From a checkpoint of a small mixture-of-experts model trained on Wikipedia.
Size: 14 layers, width 640, vocabulary 8192, 164M parameters.
Training: a variant of Muon for the experts, 456M tokens, 9687 steps.
Below are experts of layer 3 (counted from 0) of a mixture-of-experts language model. Rows are named router (the router's row for the expert), up (a neuron's input weights, with its number) and show model dimensions 80-159. Each number is 128 + 24 x the weight over its row's rms, rounded and kept within 0 to 255. Numbers have three digits each.
After each expert's rows: a language model's description of what the expert responds to; "comes after" lists some tokens at least twice as common just before its tokens as in all text. This comes from a sample of Wikipedia text that the model never trained on. Tokens count by the router's weight.

# expert 4
router:120121123125123119133139153087131127169108132127157158124094112134154127118161103139160120140120140098120161084150142080145140127134149113152108141118116145087147200115125139125169135121157153119152124116109111120123148109135191184120181113
up5:108142109161136124133140135147132114184134148140162131182103137128143070109139139166087123177092080117122075161130117145164138106117088149167125138096137094183127171119142157142113105118124160134130125117165066134119151137133138147138159139
up6:123205134110130127123107169185125124150120116136116192120106091117118093129152060116128091107160149158114150116120117130156118134114134147106098117164124129176134070176156122135124088133147100105153146149150136105114133121179138131125129116
up7:136161140116139166135148172160120151132127135113143150096086137121131159154094094133140117128157168082130144116101112158097124090121142152106107122086155152119146145132171140158176121146106132134146112123085125151141165122146127118169135111
up8:159163134127118121131137179167120141138113132160141132157108128120120147118154168119141165174098097174130131104133110135122129112114152180106145138137104137103133144149128144120135157144106115118130119117124148069127071150119132143150102148
up9:118126166139125082126136151159134033083129150109120169130118116104143120128149144137143111110139174086139156097139130091129131169121113103107179138184152113104097118142113130138118104111135112110140128127111087136158098122128175115112172127
up10:158126128121131104114127101140132114091123110140118100159116132122114156137157111132187123131152125108128128147131126138104124156142080139133113128096116098107144113131120135143119130041170121131147171133130123121101119199065153165123126114
up11:117122122108148085113088104121132150152160139130145143173115146130111149142133113144132130138151166067144114106100091120137139155132119117150118135088107104101136138134141140132138153138125154127151171134161118144125084129126097154146100147
up12:103088089139138145113107121138156134091112111139111122096101127101125112117174112152123154129147158149130140136135129080140130139121115160118165116191063092086125123133107135127091109153110103166148142152170157096134091144096156122115181086
up13:107107119119128148117137163085111180129106136117125150122102139138159140167126130159152155104133134133132123122115132120162102088113131149154108131102112161113149147097142149129165117114099183110118110117100159129133175099144117178086145129
Description: Numerals and counts
comes after: " |", ".", "–", "|", ":", ";"

# expert 3
router:203125112101104156129117121144141122123137106127121068122153079134126150111185111163157105151118077151123138134158154119140138128164146117131107143139122108156129115143138150116102109090160121127101107144152115159111079098116136148097108142
up5:131151143118124118139079105144127144138136149141106152084115119148123119103130111159154122091160151101118146128149101101115128120122132119168151132089115128146146155119079158115147122162122158150135154126119137105132139105075114138120170150
up6:153154164111174070112128140140130166110146131121130141122140103112127119080110158108168136124102115134110115143142129146120121118131139147118085132143154156131112129103097161142107110158120157142140131145139117148113132095136078170127146163
up7:155159146122167181122117116131167100117096131137107138142118139125116134143138125091134183119136148118115151083109120111131151119166114119126139118139125152148152147127147112118150123153156114122089145170151125118139105118107152127106091121
up8:129137124141146156149095083112122137149135118146113125204158076133123132178143130126138103081071113128121125142155142102087146138116162118133101082090139160105141119122117104106096126149123113098114136133078135088102103130135134140108134130
up9:107112161115126140116128110151165118166116151166133094114132122114144136166102174098102113156128103101130122145092140082103154109137095156147184184126149109108115205105127112065171118137163122147136123139146113114131115135120172108137145139
up10:154120121174143114133100196139125118158162149105130131143110082136111134101167194116117158131149092132114075117100135135140137089119073146107136151151131088112141110098134153119125110172155113176110137118123111134121136119116189151147157086
up11:122129149127104118136126109108153116133159110155145143137125178097146124188084092112113177136126128130121098104118101141118159153127109069150099132124124120104140161098147125134132117136109125087153137138135090130120143121147134095115117143
up12:104151110120146112152144198119130110113181107150111124138125115127130120137116144141186126144098114097115088113101140145125115149126165110121110097155130116163111164139129119104125088138091192146089105129116126128110150154146155119155080135
up13:153102134119131117103103149137121146139189133115095121109116099108162173111108103112091128140164120138100122109138129114145082126152178110142152128134131112107146113129132166129142101124122098106119111148122138130119170120125176145139106161
Description: Headings and table cells
comes after: " |", "|", " (", "=", ":", ";"

# expert 14
router:202093119146107122120132136147121142137104131129125099154146075103093150135153126134146103146098129140132162104148147139146130108152157147164151128138112112164143099081116138115092103151133113107103090131175122116118145165176091181108115130
up5:215135127130129099114148154154145116112125109132046111112207156149115133140155175099137105164085171202097096091139130128092130158123133147091127141135112135131134152093119106112128146114167131106151131129130107139133171141151105139159119140
up6:116134135147100126135101166088143128117143102106078110100101095123098145109158148089164111122067137121109140128097135117132121132106132135108134130141115060129124119094118124141102115116088131123152107130106142157129149152141102134112182175
up7:160123134123139142129107141108133139160104144171128117120133115161136106115146102147104093125153083131129147148099108119128133144094121104139104135131114089162116106079126139154118149155095132116109137140163146128105120118178117097136138102
up8:085165143126117157119109102144121116122100125146124146166194170114120132113139142145160127138142152143113116148080128133099139135118118122119136113138125127172125109144129132128144123143124139157122136130117112131106154114102146128097141117
up9:138119133125108108132140081205131105124123102145139128146104115139094138159041091080132148079125150114141139149117125159154136105143073117111157120138172171103112070099099112137085121154126111107119148112092131119104148153102116118121162113
up10:125151139161115192127142152072130161152097158149142163127124135126096126132077109131124117090125090109086116137174110093128164127124116148129147106119162104138108098120129127129115125149078130171137137151162167131148156116114122100130106139
up11:161069143128134115115081160142140083168159129148100119158108135136143143105119129103103167111138103064152135084110135142106134112137128138120148102113140108114110122159096094148119189142176102146110127142142136111113140123104108142129121128
up12:141125127121112108112118153097108110121083136183150116138159140136111130106143103121108112133131130089126112100141103142130134127108099069158139095154139147147188085139194120125110137111141147119120112126116083133107130133148135184145133162
up13:103159098109142131133132143100113103127143112129141147173099138130148128158129173133123111068141132101102078112173168123134125133134115135116145135129121123103130120139149141127095153141151130119108122138109081129126117145121130110127139120
Description: Table cell separators
comes after: "  ", " 0", ")", " 1", "%", " —"

# expert 31
router:164114127079118125125112148158121122108116128125121069129162067104141142105144122152119122141108087164114137122094167125119127108123143123127097121138118106115165118100106123105106153094133168130095150125158169146125121139128172140110096127
up5:156158084164093166157108125159171148119137109149126116157169108149109096159137106120129164131123127161095115128151108125115152164184110153113129122084139119117145141120110121122145137130065132149115191153159112131097105148110092123147129152
up6:169140118167143133159039076133163157107146152127137123138136126136143109158090134102176135123176104138143145135103150156113105123145119117109151105141126129113103155126117123124132137126135156138150133144134129123138098157090162131122106148
up7:083178147126088129126103123053121136117105115125145159107112110107122105133071141137143154111093096105154138097130125136113104078137113120108114133106115124168135134117088142129140119133087157139118133113091144104107185172141156149154087152
up8:146154115146165148126103100142137100163111144157144121137182087164103108099094141120156133165123087109099118122127143109135140135145144124105115122151131121139127099130151139102111127116180155104169138127092103166124135136070106110124143098
up9:187037089118141140111093081101135130095142140113134106129090099131137125114127108116096138132174161163137132172109130137146136092132088121090097100097097110166120094127081115106134117113133123124150120135154126126086130160111101169128143128
up10:116101115129126153156109118163147069098126124109135156110141116087133130091145151122129108089156145125168123104180119109134136117139130097110119110126124133193089153137125109154179140118154074105175135135117095098137130140104097115109094136
up11:117074159122164153129120205119141161070107127137120166114166083152154152176136092109158176093128125147128158152092103153109134159135128127140151128139131130120133124149114104114138170094124165144159101099138148115112191093117159094143125129
up12:110104123106134143112098150081148127129113147163135164097098122139134155117152139109095128163137131102118124091146114078123133123122133129154149146135121119144113147140128108122177137090075101112139134184138120168123140162143100132133114130
up13:078089129118102118123149138167129105108116114115097096128132128103138122124085146187095112135117128187122106106135143113143121122141179078156123110143144110080118089146126117152123133112118129142145101142112135118119138122167098128135109144
Description: Hyphens, dashes, prefixes
comes after: "-", "\n", "|", " a", "E", " 6"

# expert 12
router:098107160091128133143137155110126106125120102133098089167176126106136161091123150128122142130114148156107101132104136157114152129132153179114060155116182167173096141098094134099131146091136138150159129100133114144165157151130142126091091136
up5:137197183115114127136119166148140121151118165120109119123146106129130138151150129117157140111173096140101121148156137161104157142119165118124122108075113144167143145124095118102112144143094184136122189121116149140115087155127143121159191191
up6:112103138132124135114121117136139148118126078115153121144100125149135136155127104095135134138132111122120152122121131121084165126127119127136098161108095177093148098098096116150116131122148140149128126122130120141140111145204177128134180107
up7:136134151127107124096157178136126131174097131116135087209111117125089144136117072118122074113131137113143167177101092130110113122126156125115109126124137152130137141141086134166123111136102125120134132152121108139148113162188102129126161124
up8:142149131110134116142114133123114122095145064144121168092133155104140117115116129146123130116137151103145122146144088152161105138158138095120125113112120097123114116135140139123152101127156102125120151116144154119106148159122139096106057125
up9:079167159109150097163146103114129145143123131133086159181146119152139099145090117114115134094166115119148103101100136086092128142086136114155170141108162128151130119107151148148148149180153143107116138126127097106142156071124090130128130101
up10:116147137139138080125131127080131100116134070130071112126156117124124108109046138170164111082133085143115126164135122112151128163125149157158125152114132141113119093137139119113080139143146119129085144119125131115131122141129196126126100147
up11:130055097133119117109123155114129114104154141173048092139166155157111130114150174122109145123182190115138096132079115119121116126088114136125112113074145148107153125142086080112106139096129127134125134129126146066147116105159087137136095104
up12:117136082108146138137135106097096104143133106145075126148149140151124096141149095144149129104127108118147144090078152109091138169126105143114105099148132163143123149127088161148119113138128137123127119113130126158139124164150141112128107137
up13:142152137142121105113140114146107154148120085150162154128111151148119138151182131085132136133118123084112150124120133115035121136098105164117143130134143140102160065138129120118177121102141175147121119125122140133120151133194167136125142108
Description: Discourse connectives
comes after: ",", " the", ".", " In", " that", " his"

# expert 6
router:179126143122121144155126179148121173101138128122090132108106114105147146143178113122145124151139109135085098119112152083123163114150129132152121159126073061141124121138126142072158075102112151171105090119114088142103153200136103128125117135
up5:098123147111074125117134097104119114115150080110184117146109121129137132127106138169151134139086160117121135139117110118172154162157091123091131118114133174129108123131170144149102138156085161133166139138181145116146135145114150146097142116
up6:146164101128134169135106128102174101149117125145097154122126148141126164113115165124130149113116086156121125106129112074112131120122148110145122135135155149101068154133135134129134104139098115117139125133133112104095122139132163142137131103
up7:115117160127158128131148145146119134123097105111102114123134137124120112170123102136083084162112115132087150145123123095079131186122119172114163118116088100105090149160139108114096087138132118129132124118086126127121065147136136116131107152
up8:149147057133145107133123177133142113103142134135121106135138129108086122092176091145140151093123159143157122125151169179114130126092107087140157115105147101097102179150152121158096126194118160128196164153111141113163178104086116136149124109
up9:159137213157109165135146134168115073125124111115160113107087161121133157176094110142125111137120088165110140139126141123080114128125108128122129165117094093135134135136107136087120128159131133116159110124093086137086121140142131131118091100
up10:133102089158118105131099135164123141150166117147123175132113146105091149158125140123123204101105111140088104138143107169135113132124094147123118159115084132140151120133125145139167128141160135138090133121149169130152147157049147139123110108
up11:117154129171105116150129102119151145090128119120156156151115143123123139097082122158044124129135122116164148137123148067100150106088128120165122154106193181124128114095081131097141120132146176119097101118162155123088087110136076116165175142
up12:121140158179118159092133183131137106125177151113111136167127164144130122131141126142153108147090118086132163100110139134136132083123131144151113132100099141163103151146118124099127152130126135079089143135127095121152117123095126115145108105
up13:108164130133092121147135131137140136099121113139128108138138077148119138122075125130138067085106125140100139131135139147151140108132128078102108132122125141161108111134116124131135150140096114125105128145126101144096143130153127142125121128
Description: Heading markup and word-starts
comes after: "=", " a", " the", " and", "\n\n", " to"

# expert 13
router:127120142117108127120110150146150143143138141094122125127157109105154190120148126114158075139145183094126106131074159112137133131131152117093081111113120099133122115138150102124112126134163121122180112138154157143118116143147161127124104118
up5:125172131156134136098132067152139130152106137122144129117151097158126151116147111147034155140188116148114101125137135132143117131137184127103137143154089104091102136157132150110156129121128102100139109148117142156094124162155167116140099118
up6:107164105133080125154124137166134102124106132172124169139109148145073101128129108131120130109085128116113108132117128134158129147128148113149080124099054118122099185115118142129147108142137152137126182146140144140106163172136147134134182140
up7:126094097134136136130145101145128152164154153126110131137132161124118149105108103133114103140158125115102110133121126105132134122122169161136118167135123201122115146139137141113092131081144099124118136114086066151143120115159114125143140116
up8:110068101136187128134100114168165147140088089135149134124080119171130155136107106106156161161116140139093162115123119168102149119113162099128164148110152123125128098156113130152114123147157131048131152136116144130059126122105176134097130104
up9:149136100147137092132096149125111122134168142141157139148143125117111143101139077084121120119115128080145112116128119088141114120117191126134125125129121147154141138121139107135108134134095076114134137114080144111123123160124161156123163155
up10:135087136116161101126121195133121126155159143157126134119181175105124138108123129142106081129130155139131173134116125138140118112138120133126127122136143092157131164192129138133121122132132101158136131121120151144142156096156134142140087134
up11:151142172117128177128139185134142129160134144137127109129072086121138096136132140141137074123166099111138126116101128138148113134129171135105138138160116148130116109133146140138137087124041124156116138135093104146123120108131141131134121147
up12:114143104152166141126137147090112128121139108141118107145144169079134063113144127089145117109134150076130112167166157091120122156114143163140096148122101104085139134088126121122157129127095107132160184113104107153138130113106128128124137145
up13:109123126138106172130134125082145104138124143112138141120135154139134125113154116096046105134099092112134112143101122110173122145143137128127130128134115074127120091167133128144128102122156162098116104115162162124165118144103084178140136101
Description: Line breaks in lists
comes after: " |", "|", ")", ";", " information", "\""